Experts of a small language model.
Size: 10 layers, width 192, vocabulary 8192.
Training: a variant of Adam for the experts, 7217 steps.
Below are experts of layer 4 (counted from 0) of a mixture-of-experts language model. Rows are named router (the router's row for the expert), gate (a neuron's input weights, with its number), up (a neuron's input weights, with its number) and show model dimensions 64-127. Each number is 128 + 24 x the weight over its row's rms, rounded and kept within 0 to 255. Numbers have three digits each.
Before each expert's rows: "comes after" lists some tokens at least twice as common just before its tokens as in all text; "mostly gets" lists some tokens that are sent to it at least half of the time. This comes from a sample of Wikipedia text that the model never trained on. Tokens count by the router's weight.

# expert 1
comes after: "\n", "|", " |", " (", "=", "–"
mostly gets: " Am", " fire", " won", " ball", " Robert", " Fred"
router:123120143111136161123132090134113152108136151126151102135153087143099147142164156115119086176097099103107087116155166111176155152049117123111167144125091139118156161092114083131175115115123121
gate8:088096111106132114132107141094156070106122141095138122141107138155094136170110133094127164134120100129172141147069146156182138144107107127119128135118138080142104138113138124077109105173125119
up8:088106164104117146128135153152140114135159127137135100076141116108149173172113102164110082107155102134122160156095111118142117138102121093120182124099111110130137156142104117137144154116115157
gate9:109169143124109174146126139143088107101144150088139139175106109175085172122174130081144154103114095124150140170128127134154149114113127116122120137100127115137107172121112110160089109151075150
up9:083174104133119117123152091149136103153132125125132171118138123141111155139178146129118122134149130166135112116084121089139131102106140143110179139149109145104142146105147124149073146100131177
gate10:115143144117145111146117116100176116138090157139088102106143160154082121124165139108136130148141134134127131157156170132137100131136153179141137143126154130114139147137147133124130100118142166
up10:083089172119165118144149128159099134107163110140166126113100109129112109142136138127084135115168092141169148136119174111134101148107144107109136119118114110106170150092087114096091189148101123
gate11:148111106129072154118109156093135172101142064129087126122090151142142140114127147136134156163144154096127130118155153134147138134150121118137121147112102110166101176133129083142088119150147114
up11:153132121090149121176148110123114106139130093127120103120110132118108142154101103160137191081106122101091143084158112129120109120136140090161140095147126113106152100125146118077138106116159179
gate12:113148130115168102155095153113144103091127136118143113167121122176129119098162144088115100097160140128120148124131107181127115125101109154106088114145142087107108121131134155127096139103066087
up12:152147124133139132112130129141130149047132151144081100111115098131102154085090134103115149158117109146112185155174169175152114107123188128079151120122162164071131141130110143131112125139104100
gate13:105111151124135115140134135132123122087119099112100165121094155133115142154136164121120152094139146133112116108151133096170154146126133122102130110117108122158114112110084093088153148125099113
up13:121141154130115095118141126115072145074117077115151138143121118143159160150127167106090154119142142163143120165132129138165188156126160162101119091120072127141126106126083140109104113144145117
gate14:137139103108165084125132141123160134125099132095112132121118165155111083118116136097154095146129100108129153116140128119208169124103168136147131167177139134105151125100124109155128084134086156
up14:126118148127147100130124143086084142125133148128123115177119146157177120160135145136152137099085140182093079119134166119114081111166090142123147116179137136165113129148117100114104119157151128
gate15:151122120116144140165130088133149126103106116093067191116148118146089115104103152121130130103105122131132164116168136144167124104127131106130132123137083146147163108095143090127120130136084172
up15:123133118132158079113142112142135157098146157120148096126108085141123147110105129130126115100139125135129151088087112188107100143118125117112132157148094149164184136173116098094064118126117100
gate16:107124106080129136112103177080168117082167118107133140112123113141134127117109109155160153145163138092106117111105120156128108146138108147121138141117144088123119100096099141130123145145116123
up16:087121150146095081132128108133154127099100102148152124146148144095096133111136143178150116108129152147089153132194083163143123093154151144114118153107153120119154153115160134138109105152118130
gate17:137141128143149113158167165137166125090123112106144159113135114138107111117085110123116085109128129108154153116138127094082100103086129124095131111124166138121146066095170095191108135135127111
up17:141090121086066144151127107091130119146133064114150121125111127128162122112114087132160132160119146131126135129131108143172106134146109184141136138115133140146158086122107147115077129114131112
gate18:128149158126109089155162094150109099133128142111121088189104125149126121095112111112188128114091107128175080123099108087141131144147172151135166106168123086154122151137157092147144100124104152
up18:140126131114155115123102128101149150168118154145119134113173165102103126139168133108094121140109110125134153112118090156124091126112098123134109144149127135139088092135137109152155120134090123
gate19:154148132135112119164097119130169159119068147105137129124099101140110106126148128076147183146097116101159153125157107168149160135146144142129125105096156111095133142096152114148147128160114138
up19:133141125156151145093151129161133106167151157133157144070115132130145116122109161156100114098146150113127168146143129115111150096157136100109138143108157128163148177125138112146103138121191125
gate20:100162108112097159120143136077144095106149129144156118138111130160121144139137125103150128157178103116168099127122133133155119160120099135106117130090124130126097135123104182109128082106128127
up20:154128072074165094106105108139118091115162124163120157160107108114145075140115140127161158126119111124145118145159101134139156115158167153136110117172120152134083113113156112088193159143155122
gate21:128139130140134129085118113139145124132103136120116188112140136167149132082158157119132135111119112195113147142127122107115184124118144107117147191101156117145111119108136112135165126152122137
up21:113135149094095138136140119102124129099160113112093086156128134129136104203156087120118081132135110109155129105126165121142112101132150109106148097132139138157125144111120101073087163092161124
gate22:105152134107134111085137112163119148126138140138094084128156121153125160113160129123112112116139098098140176152149142109164134146141101122145104109107128118145134073150119116142150136144053095
up22:141181132092125104124099103121143119101111106084118169161120130161171134129118119137160150087151128187134083111065132145138124113124117119135123138133147135130129101116123158126160117114129099
gate23:190080097147191127099131148157123145127121097130075158170144137174166089082119108078116125117145140113166126098128133133119158114090129118104134120135099178120149108144083129125139160124119112
up23:099117152097157126128116150115147089148166133149118143114123109107156082131129139162148143122157121127129130107103150172113127129110115130128176123128134142116097098119156137115109095166116142
gate24:151155136141144167119132127119123132129141124107173122175092088135112139108156151087117134114129104146149142175131128136101145148136101093061128154078166125131088104116123134136150093136147086
up24:098108137151102108132121175084120080111141170160149161150134107128097126152145113130134166066101071092124104140136102160105121133133145149087132125085114136110117106093125168160172123133162108
gate25:123118171148133142144131150113133152125140185145161152146156114111155126137112107091104136127112080124127128134133107140151114138167095177120150136152123136151103126098158094101141131116120123
up25:148162085157104136148166119111153151101146111144161153140128103131121117151113096102160129067077132095182173146113148174135177131132106108127098123149150120181123126107155139067126116098109085
gate26:121180147121142160187157102116059107084151154118106112106147115174127105103137127144080111137108137154127111078138089151141164109126133107137142142136185113150134114130149134129119125098152109
up26:160150142123126169162119111087148118106195131112125117117152116153136099136123133062113098115095142171128117159150147112131130080116136125131118138089135071154135133110128099138131124084158103
gate27:108122140148093080120151132120152116103118134157119093119146134138105161074140133129105084139111129125106122144136095159130129171120130082098142159145091115083130121122134119132184145101133114
up27:162114149110120175127102143103178162104120095095140137145129100107120161136107144145126164103101175201132140150099104144132107110151119128128145094135166120140110133137156156155152101152122133
gate28:162114116147124112145172111106163125125180113162164093162121112160108106119144075065136103115121118096124137120117110134122122176091128152169118132152130080130166145132104134138127096094107147
up28:105117136136133116129164146139086153115141107120179134144145112105114120116096149143117135136131102152119158098094096099142111135125138121150117159121094106162169136100102135100105196114135102
gate29:124109116131129167113155147092136134159147128107061144098127164131090112106153088136145139094157129124154108142139134138118120129108117072133156102125144111138110140142151126106117134099142151
up29:114131072135160134132078124149101117135103141122111091172074145141125127118107093096118144084148137159119100116136186145099120167101133102110125113138148094124149113146121124112147143137128118
gate30:177128137112155119145108106127157096060153145157055103131138125141123133113154140127104152140093116132121102156138125120130160150079125139122103111106181091105132129099150098160147126117140093
up30:091137079106109108125182102166152125167112138121127140143131081117157143142101134127121099088118082169103119091175078170148169155092111130123136164121112125101133102115123146095101103107096114
gate31:110085148102172113088169116112137118135158081160117099142106120095100106097141096114121102134098113119119098112151108153094096136144132158164129150169121103130167099122165108108132120119119096
up31:110143126148153138139099136112169119138108159134147125121163091123141147108126091164122148107127124083112155166147106120147156124169131116117135109127078134147151134152171131123138118132134149
gate32:151168145108133140154141112095084155183083141128170116157128120180099136109143079092143137135150120132112132170137105119118135129134154118109136085188143148115130139108134069151166136144106129
up32:130175136151191179111120121097142139135121159152137139091113132069141128144131134164127093090110134112126125160162158171129105097131178111100113110173120159121082145143157152136085152124092120
gate33:146093137106112109147125134092144086087103117137102122151112093129127147136165119156120115182143104123121143156101131084176155171143097093147092129113128127153098082071153117119122146122121140
up33:130156097126114126124129123143079143120122159111109111101186126108133117113162100143126128107188158129195110132153154140142115130115161114121109106078119127121105155139155134139137122152120142
gate34:111151121152159078097156151129129159097093103128135133102151126152117179119112142095132155107162152081187137100151128081141136158140115134146113105092080130078112126148152109113126136143173083
up34:106126145134096116094151155136167134107133075119135151126128103125147168161114123121112124103135108146104156117103119114114153122151155136128155152115143128121068099113133104113112148129195108
gate35:112149121132111129082147108122129143130130112114140143142123145152098126163125111097152100156149130095135120102102119138115079138131134126137160108160189141119142132111133131155117130156119135
up35:194129128140100115125115116129132155088136112112138120095137146119092106132131162145125133157119149119125118105093111171101112154117147118149131117156170103153105142131169111109125153190091116
gate36:200105142186157153133164122123119131103158100093130104117111093188120148110172182103171119137129082129111097112128140122117150139160109136122083169115091162120132125111162146127120075093086126
up36:153082160153114148125106134129059087147135174084105123136139125161145160140156078102140099129098130131152091120103104102144164128149134130119146115119124131118138139131146136093160114149150129
gate37:154134106131130091151104148087154135126099153097105132123158128185139125092121184087157146140127113162083157148153133092090130139104105130106111117128135133110166124142095127148109120140130127
up37:121112115112140103140152100130130136129110112101118120145170150137134150125103106125121145126131125101114129075154151140130105149111120126101162145107097105138127163144131169102124130123094139
gate38:118168117148096136145107131107124118125132141126117119131113135151122115120100138079159108110157125100102149176151153103130132160123116132148158116144148117106129141109147115161154175139107104
up38:093143138133086173116138102125084130116178104121126133116092129098164139152124129156138131143142099148144100147126129140070142141134103158141187114117158189163124107128111109074143173109122124
gate39:114129168154086136152167138114142091110133128121119121202116087134143147152131161121140131095179102124103086114140129145178146133118111135145113078069131110138119142119135150128142146107103080
up39:081134125148160111108153101128127161121129082128133135124075131088182123126129162094130139111173136118080125104135121122139132148125159131146113125110136076101103095093130146134127073110130094
gate40:111114132120163136101167140136111101089143120129157098108138117129092102130120133150131093154134150144139100164108168170167169095155162119143108123119123119183134164130195147159136162148118122
up40:128138135158123133137121097068147071117134144107140143144130104121129107126166147118141148139147109096126128148123110150117137146186149158097102157124196132115145150130138135183115144171068083
gate41:109167116169114085143142131094093122104166136171123142152112089127093113133128124126139098163138083144150110127087131112154139137141161158109131114126135112125148170075159145140132134126102072
up41:145141140160126138076131145124120089115115154109127099130137137115148090165115131133128074175130136138166054128110122112153157122104165162111133148125122107124134153112153137122146114112120115
gate42:127107136131130161119145169134088134095101105118090125118146157136128124119108130113126112163173114091173145113135106093166160122114099161122110120111091159127089140124174110134121145141112112
up42:123106113122152083126087161096131114151097138155120118128128089150123128162175129084159128085080115117144128142107152124129143099144136117132127143141160061120142137130118132167110105131100128
gate43:170159111091081111097128109122109171142089163108125117166147106125082149136117106083115136126143138155133093156170151148153154123126106145118131117068119131154095188114097125112152112117148175
up43:115103124076124133100177115143123132131144156155198136130111090153106105140094146075112104122123130128134068160151080104146094142121115135116141158135128080128119162065125153132158116113152126
gate44:132148134151170146146146127142145091092099097086098154151133132146115103104111139130105123141140125102133111114086097158153111113114124113178131137136142093130137135105143129150143132112144080
up44:136165118147122157138140144125117120104114153142125093163122117125145127152156124100130064137147100122105137133162157126165127134142132144078155147127155121112121137162101136152122102108159098
gate45:129196127175177127121142141099158118121141141101124139142186135129159108139121103123144153154138120117158148129100136133128111166100145141113142129090091106160123114093141109094127150137152093
up45:159103090166104109155153120130135133135152125143127098146146125135152131108087112127154146144123087109117155105082081138148160121140152127108124143113109132159133136105091130138130165135115100
gate46:156125170087165118151150142151105072109129152135087111127098153132102123142120140099134127115094126130112154188125165151096118150083137158106150101131158156125147131084139130126111153132176172
up46:119155109132136115122133149112145072129086125148074138111115132125087129115150124159133098158123136072109173111180129142094129114146158165104120148146155152126111086114154129112114158186148111
gate47:120143131122093170150139108145113155135148121135098136109111134167168131115143150110109087143116113143136112126105089159148161154166101137096154110133164162179124120086117110157127047140134156
up47:143195138123146118119095108099140136106172147099170165136172150173117122135113137115116152083140126144121161154141168162108122181112137111152148147099132156103094150134126140142099148109114158
gate48:120111131084154113107130108135100121161127072170126124111165164136125126139133140096104123125171114140102126125138147161117130150113131212117103184090108126122103139155118143082132109126146139
up48:138112134083108108126127124140140097142157110097145131116153137141170130102137129053078116136112104142171115168126166147137145111141120152104105130094113126097096149143115115148154136144139142
gate49:142144143114135142133144145119110151154133107103127126144114156133117105119109127100132123145156145099155137121151113148133116108127132095121173166156106130141154129152126128153112120124068107
up49:140092128112122145129135098161123117138141150100161101177151136144129139104114120152123119117102138157119126098101150118112139122111133129158154148117123117154140115097115121166164162116113142
gate50:087141128082113102126130128113128136119115150112149128166140151148117144082112129151112126063119141164160095133113113143099134134154139144143125166134163125130145103120126110098131096108138110
up50:095138190136101103147131119136122117102134105163139159133133146115140152102123141149130113145153129138149146125117077156092155083132107132122107107137080130109084113110131099114157093103126142
gate51:129150094144184150173123150132161111124104097108085134126131151157115134142146098111131155144130138113134146149127114118168140123115125123155149137121134110116102140129111102163164150117133120
up51:143137127097101120129137110132144121096139110080103123119166132135091121157151122157102150118100129141116155134098140155148114122131151139141092117146161076128103112115144133155149135056138135
gate52:130147117147152111150108152061137113130108116091132160093148081135121110101149140148135139129100155140164123134137122137134100139135126160151084139148086143140136110106114085122116077130144131
up52:132101138125157089101130164108105071127130124120152138150123173126048091112106120129129170142137177138136138149117154098131106076115132149124149139138133128124144131105120116107159160100108141
gate53:136131156176116115155107127144130135104159159112076159114142115150098141107141174100141112087098120129076150128164135086136120110101105085130097118097137110121140141151129123088157129128169153
up53:150106124116168102076096114124102098137147129171096137092136104090143129117131168156093087119117130119132101147111115148140144095078129112147101143052135115131111179145130110111172139157143168
gate54:093173120151125133126132152136131105117106106154093103133147147134084108134176169160087068145113110113124076095126156123135154128157106146148096138183113146131161163133140117127128163107140089
up54:148124135107122129134095121139148132136143172093149154143094113112162157125095096111119131065135137109107172169140120163117158164161102103122112153097105147081110084190135125154126091164090113
gate55:121127109116082086118170115142115107129122112081114135162121121150103105134117101082130131150072146119112099126128070126104138109156165142175156149115165110144066142098117116140116127160073093
up55:177132127134120179085141195103107130084127121141121135121075119155121137120183122124139113141162142143137121152127147096109111132131100072088158114119125120128093132099111150144154108094119172
gate56:131156102175066113142124146135090156099096106150127128134139155135096125108141141110128147177127093113134119157101098113137154158143106122105089122117128113114162102095137112136157141112130076
up56:119137113151129102113119147124093106161148134159117174139103096144118125172133167146158154169090128146092114119094154118102150127106167161120128118091140157104145117122167113095131139112102110